{"n_layer": 8, "d_model": 128, "n_experts": 16, "experts_per_token": 1, "d_expert": 96, "d_shared_expert": 128, "activation": "geglu", "moe_layers": [0, 1, 2, 3, 4, 5, 6, 7], "router_score": "sigmoid", "normalize_top_k": false, "routed_scale": 2.0, "balance_loss": 0.000216, "balance_bias": true, "init_std_router": 0.0202, "lr_router": 0.00185, "n_head": 2, "n_kv_head": 2, "head_dim": 64, "vocab_size": 8192, "norm": "rmsnorm", "norm_place": "pre", "norm_eps": 1e-06, "positions": "learned", "qk_norm": false, "attn_scale": 0.125, "tie_embeddings": false, "parallel_block": false, "init": "trunc", "init_std_qkv": 0.0442, "init_std_o": 0.0, "init_std_up": 0.0442, "init_std_down": 0.0, "optimizer": "adamw", "lr": 0.00314, "beta1": 0.9, "beta2": 0.95, "weight_decay": 0.057, "lr_head": 0.00918, "grad_clip": 1.0, "warmup_steps": 333, "schedule": "wsd", "decay_fraction": 0.701, "decay_shape": "sqrt", "final_lr_fraction": 0.1, "batch_tokens": 65536, "seq_len": 512, "doc_mask": true, "train_tokens": 486600000, "steps": 7425, "dataset": "wikipedia_en"}
Below are experts of layer 2 (counted from 0) of a mixture-of-experts language model. Rows are named router (the router's row for the expert), gate (a neuron's input weights, with its number), up (a neuron's input weights, with its number) and show model dimensions 0-127. Each number is 500 + 40 x the weight over its row's rms, rounded and kept within 0 to 999. Numbers have three digits each.
After each expert's rows: "gets" lists some tokens that make up at least twice as much of what it gets as of all text. This comes from a sample of Wikipedia text that the model never trained on. Tokens count by the router's weight.

# expert 10
router:468529491527514523519514546473499483440426555542496498464565513490532515515535503498530434459481501453497510426432464502464480505537475522532450529517496496508498527517599426491546538507508499488527490448515488474568566458548467494557476452482430442454494523489441456469406500525528584450590483455497501505491537437549477539552473501482483528501426480474560599436567534546517557537525
gate0:504526437492514524501495515445515503456455445508521513523458544495576494486451516565486439502491477487523601450460508618496451565420500432460464510540503480497514523556555556461545497551571492552518483474503495425506500494495451466535480420547534475493493593528540519434480449405515522482567481494526465502508535523494511526519422529494504589508511463465522501546535459513492535548548
up0:509531499491512535540520524532504471456563544567493447486527457492410452451508507461561508453496536593599404527470473477462523497530530555499459540561543510488549476479540485527421479545502522498513489561478518485485491488472496520505545525520477523538467465505522500589493475545507484535405451487473468486466476492465552460448634481471571521446541566468491516467489561472506466454457
gets: ".", "'", "\"", " in", " at", " \""

# expert 11
router:449513499504538505540549474553504481447443537478446446500506554510518463544545493429495500468547505551554507455444442514458492548539511522507538563479501529515487573556530416491520483537514422475422513543446443453514560529508516483549468458489413483464503545477447477473520531527518580510522480410518445517517484510547570551526494501483482555491476506518582583452472511562475554435513
gate0:557523459512520489506472552450494530484514427516544516510525519516549502510459521556509431512526501466555537484458531627435469484454432495488467533509500517520454566559518497526550499585462506553546501462472449440537486477508483442517489440498490445413506540518469554518455459479521453550524489505556373486457570452501540505500429470473501505478470498490531498545483446467499538478597
up0:447502474494488507456539547518461451495520594504491449484534485471491514494526544390549474493485531513548425466493487483548531406490595558505533488533488459535544469437530545475460491502533492470529493508626472476459485456447560551541547518442506456509494429534555407562476487465490558524563509489467537488510506473487476550465518503519473527491528538458447460525523551526511494530417
gets: " |", "|", " (", ")", " –", " /"

# expert 7
router:443563484506595486549481505484495550462452547457457502526509437487529485516544493492465513523541550508472467541447552588510489500543510485484519558559499563482569572499515495652560489494489442491501480425519484437506577429523507478494486545505436477489479484515407509457523508570543563519506481448487481497555485515564528522492473502481446523452520532517493543455538495486525511419489
gate0:504521538509530478497554497408521533498492445528473449545500515555473527524466537520566544526482506417541479408446522570490475493458494390488471532552504573565483504566511471510505456579542556565485552459488475416485533472493480510536501438505501485589522540451507604510516489551529496494562500488548502470466538462471456494505493464523531552471487513504500487462570450468507540526573
up0:534489486484490499457554494558486461577456558393549517516504451520453499470512500500512509458471528456486560539532460461464542495567498569501492488493521519467496522447499528506433433513465445442492525509508568456522456519577548497499509560429529498450549437471525456466480483470480585435502471504496503527568433479527535466515502510507453469487463541449410506480483526498540532433375
gets: "-", "g", "|", "ti", "ke", "ry"

# expert 0
router:482532503498556518523517540509496538504441508513522464473536519519479446561574478435508556529498588509492525467485488528468500501560452541517557565524495513487540568463567421565489494503464394505468471454512468552520552473479461511521491510531441427499486560486440499521473534510550633484503474375504441536508519508528487476479515506475459490442525520540541582519479563553500521512506
gate0:453511528456505476474494491390503483514533490531488508515524537478480592501453523555509380503475476468537513415469433566547491529450458489443424523537486470526512535545505506462532524562444536536506472490482453447516484442525458463560482391514554518506497533479556530487498469522497438500556514536507472529442579469493443472519452487518454579512482432510475475502525425481496500541558
up0:531542481469501474516518490616441472575471556540523521501515549530466518459511471405605500414563526449538468509495458508454554449531539560480566527489504472565532495490529481475434489566522497502453427552508549502491448493545522529497520494489420491526465430550485435539465495497491499544484469466496514492512446415475510543445564491468516507480504522454467520452522498508512455471415
gets: " and", " of", " to", " for", " with", " by"

# expert 3
router:537552452480541557529524495535491526472484571527477533421517515468512509531551500522537524503524569459487492523474513489431546455510502508537468551501496506426481561502530428564583548459468424535464462531457478460529527504543486487448527519494521430462477504442494464420493541540531504520508481405513462550534517480554462529517501488471411508468417561497570601473533550571486501516472
gate0:484532500518529467446497500410562543478498465533512462433512535514497500512517574529564494500506510435506528477461511577487446484433496434438447528526545511453517504567495518587448491534424484562542534473534520474496469436531461442543498452494577481479541554498533536528485405539531453538480484436585382465456551521496458523476516492511449513517474553439514485504485501488500468507486
up0:485489484441489499409518515603425483535444523478499491495549480445445451527524515415548473458518503529490516424524500531495589532531494540577562496534464479549524511501525509459435505471586504466414506496554495495446495561510460502541511520496394488582485450474444491463507582513476551493541477507476566490521470437435488534485512487476522494433491523444522504430512488493511484479472
gets: "\n\n", ":", " is", " was", " are", " were"

# expert 13
router:456551518503552499520523510436497471487499493537508493530580539454503470461505389467488495507472493536510545452408476539511526504576459444414588591504489524524555489491561533509531472570491466522502540483454495527477445527530523510520480510503481441484441508546473464538529458466551531499521456377478493552456490503558518466535500516465449588480519484503506590432512457488474549532519
gate0:515538499514498504465503490454528579521555425586535558533519587492449554538441556536553510493521515470515518481466487580499504539471436479480473546545510417476509566617530537508495461540445523496565493519545477464443519499530478455534518447537541437497561468489472544427475471480547452554517461513544417480446549478473467478459466471493529520533500487510497523488534466527483473483588
up0:439508589513496526458556545532482403563494489471508523486582459486446526460484531396502456413558472531562423507485451415498479520525471536528586499435524519523552457475518506516486459473486496493445491464505541525521417528519513495568503562448423471484506439557474471510472458508495515465503496478543526490555490501500594568516509541454524503538547506461505491478528510508511446457493
gets: "ly", "–", " 1", " 0", "%", " 3"

# expert 6
router:415540531493565523552484516554473508422490516486491542552552498527476481445488465528483551559485498542567445439457524567492477438516498525456517579506493492502547463530532459545598493477505469499481516515503493525476490491473514450531404529496516453441385553470455529522514526489487576577507490389474463533506486487536509522507492500494400486543517464483525579472529510539501562501520
gate0:467482498524487460444540488409502540478502476485479459526508508417522471537461509528515479449478509504531519453458487602512529520452474390444442499554495499547496617591519531494498497551567518533565488484478503468475529456474454505543519427548486575539540546463488501438519457528527475423514513485560439491434527454475521528513391484496514536507516460488500472481491475464506514562535
up0:474483470445475470514465546521452449503442498537482513520484525507528412506482587391564503504565492464479465533513533484499528454470465563476562514417489371507485496484537567553473546467493514448470556570526479524501430443463511462533582560501492480463469515541498471463520500424480552546496497469505515475492579505406532465512444471520525505484466504443493516449549520505501484517492
gets: "ed", "d", "ing", "s", "y", "us"

# expert 15
router:445556480502583564527498608443515510508477448515488484509509469551531493486588485493491524472478487470469510454434482531519504522475546475481501547575496523472438502482551439500534465558496518517535531546544460496456530488543425500616484504549447452503536498490452433503500426560569493505547464420474462520483539506543517559509494495475472481554497496451491523393526578482488499448466
gate0:464505501564514427498474537465512549514508495515505500473517474488544594480443555525526466489474531461518580510448517603498476501447450441453431505514490447514474496577518528527490528577419503517498428468498460455504451435512443428582493457515531540510476510513558545433537486519544450473534516506538520490394516467532480544455465479511410525461451514502500468498503520460482519557553
up0:506485583472501497433523473531459449471426515516488550510538453507453511497502603445513448552539499515522437525486500515492459501431488598541563503513479532414502441508521495504457528430501459524495521508507515492513460534481532544525502549506498517501488495472438570490425458527483535495430449463548489515440512498525543523425502485492547582505452524430503508487434476509462380519418
gets: " he", " it", " as", " first", "s", " time"

# expert 4
router:442544440470557487473571471470500519454464505549479465474502592541487502547521440489462515526510583521548548508455529526527530469552465545530456532574510521497511509454502455531465476537506375476518536468485407486551474523480562467523495442508465460450477528472463448428448437508553518498469482415554443570488450515534489503482534498476496525441448499488486533513542575508511515494435
gate0:438497552452502452472483503435488573481506468530453528515512538481484449506556494536468492505451449500493522425476470589490468548380417512524428526527496429520500540566494514484530439550475450567505490480443465488514483471461451525546481476550565441520465529509553540427493471516521459523547526497545487478502588526445450530465460508506459560493450483467515507483557468477510554512582
up0:522496493509484499453490474629446519501519517481576461534535516468440487507493517434547569496495565491522496508520513497463488476514479579515601500573493504549533474492519471558442520508547469403518474551528497525555488484516514594513532527491460466503508448501520464554482561396485570491463487486506577500496453435456546519508524499482492493494433563456519543467540575477524489499420
gets: ",", "\n", ")", " also", " such", " well"

# expert 2
router:503554498513558484584553570574486519445454492523540484472507498459467462491503524493502533513499530520581502439468520540437527507558518568430551566510503511484563541455590468542579500524439511500488534523501473505474550505502524508478547558511467457463436544480457488498472515537500534549528467374480496490540455556591579514536489499487512479540433511498487573484570476500466472474499
gate0:519514484505503499508498567445504543442572513560536463515506473448489469469409511466524489459479465523563559488495444633510461504464524457419459520508499444585459530570525462465506466509504527569548489553486488517510496517514483476566507437559466416531555503486495560467522518455527472484508491495573486437493512523487492559504445516483490547497525451431487539514463462554523503551599
up0:443482513514488491426471478528443529525495531454516428545513493557475389484471551446534472517454560473537531528498506445469441464493552570468547494473495490573536501499470529557456558541412517538459449481530521482493484494506534474506512530481450417468561428516489485460534417529503510492514494504471498508592445472618535488515525482522508556461513562525527485494520492459504458497406
gets: "s", "n", "e", "on", "o", "a"

# expert 12
router:500542504455570407471496522496501532434543524469555505476517528599488461504561512442513523496486565478462485424389474503469491491450498533509432620565479478525516547573559509504577493484526499546470509469505493535508515469492536557453452511499493521529450508484483501481448460482532533547516492376535478507420486501451426511474507493453471514546487522475537545469512494463546468458484
gate0:519527481511517456488457508392559492480497419511497455521475525477553479479423535544503422502481534542531501475443472588474513550421430486433487528475554552558508554547519515506462544485488507523517510509450480447546528467511469442552546489535588495488448524509515551470521467525541484504538491494525421502491530551485443491534511477496461562444479438405499483539504477514494465580586
up0:492499575498468466463535433558421504557445472490538485505522515437401486496543518446523557432556509436486471453526473495459456510549558502534472503493459560455527534514509504489530484507515510516531511488451513474488448469525458458522480563531445446540509456568510443464507436478473544563454501469522489475423472469508542484490521474508562515519516536519573474411484520484513460455360
gets: ";", "D", "P", "N", "M", " W"

# expert 8
router:491556465468571446512501507499507532500504567485525556491550455530504475521547493496545462553504510482501475503470541476506510482487536504465470557525500491456523486505513511552539485521521453480525445450529475521520533452608520457474387532454477407459501571430527512504413470541538574570480486449473468551540528478535457549560556504492425503533466508508485596473516545470488582427470
gate0:527539510476512540518498473486495503492483474549500501534475521507557455578460502555513460461580495452558477415451489631533523500436564441450438526540486493495511556555527493490504478460543511534525472572488515384417497497524414524498459421548539448516490487453513528540440426525516479476473515514510517467450562487474473527513425521517514528458501522525462512499513523495490459523585
up0:522474520436506488438449469567457506622499522458501441535489503484427467413481520530497489506457542482482478559496520466472472488476467624526504506526501490549600478476499474490437453473448491492538468550542452442445440468503508472508533543540526454508434451468484493479538521561487526527590462505527520486535522530518500454419489483484506475470514532457462507432524531545478416545455
gets: " The", " the", "The", "ing", "ll", "ck"

# expert 9
router:463637489524546508489588539463603476483484506495480457470493543523493525498516494523503464527511504484541534502432495513475504478526508493477470573530594483498586536486666461521479472524464450518512531487534458513513494462508510474549505480493488484471438500471428474457521466530579528540524434492551417532496544514536501529472513500399477569495483502519491558491504550517507532487502
gate0:512569480516515475494492531423515527497477481519521519516493507498534466489477532565517436532545497417531562497456545592504481529429425472437402540510507484509465538545538531504500526507443514546509506531509428456517495421549456448470517422502571524452490515452528562484472444516614468487530498505554400481453553560471529475467500511495498552502511477458479502486532494498482495576567
up0:522537500491507512532533441543460517542463536507502467497508401579408476437506549421582542514444506485531489500475431452512618393517467501578535511552497455570551433467571531531474514502474513470471454542569501476506498425539474523524499513455503528477486468517501453514468494488552497485486494495479497502475477462456479538475550504478468482435510539452499464463515549511539449473420
gets: "\n", " |", "=", "-", ":", "|"

# expert 1
router:439537538525561485431463566529491462505495554458521514482544478457458538462546475536547446492499531464467491435405451516482541509494517479469585587516497427510470520502561468533578507559483430488494438495467530533537493491466487541495520546475528410487471457505474479441459461547515570466526474403493495487544503434562472495504499500465456548442478470558489555461527513443497560517497
gate0:529499464489497513465465512391540489496527481520449473510515510498574479527454509511498434523501568533550504468454542568474534542433407488493478524476496523589521556539501523483495495562441508593535541528454486469524530521496467487506482412501522549483504521422532535470439426533540442479541504511529422472484519476514467512507505466522470552467507536531596525494485478541454427493614
up0:537503553447492504508495400503445503546444522468514498505529528513419540488535574443512507373615409490541480497483429450475457418515538521596524509534509452553570495516507483492508521551461520465499470483546490486522458482513439508501469491559519455497507510514516439478520458511495506523498474494531519501430513523552573530496611466487490533539492477491491504481492521472568489494423
gets: "=", " =", "1", "f", "ci", "3"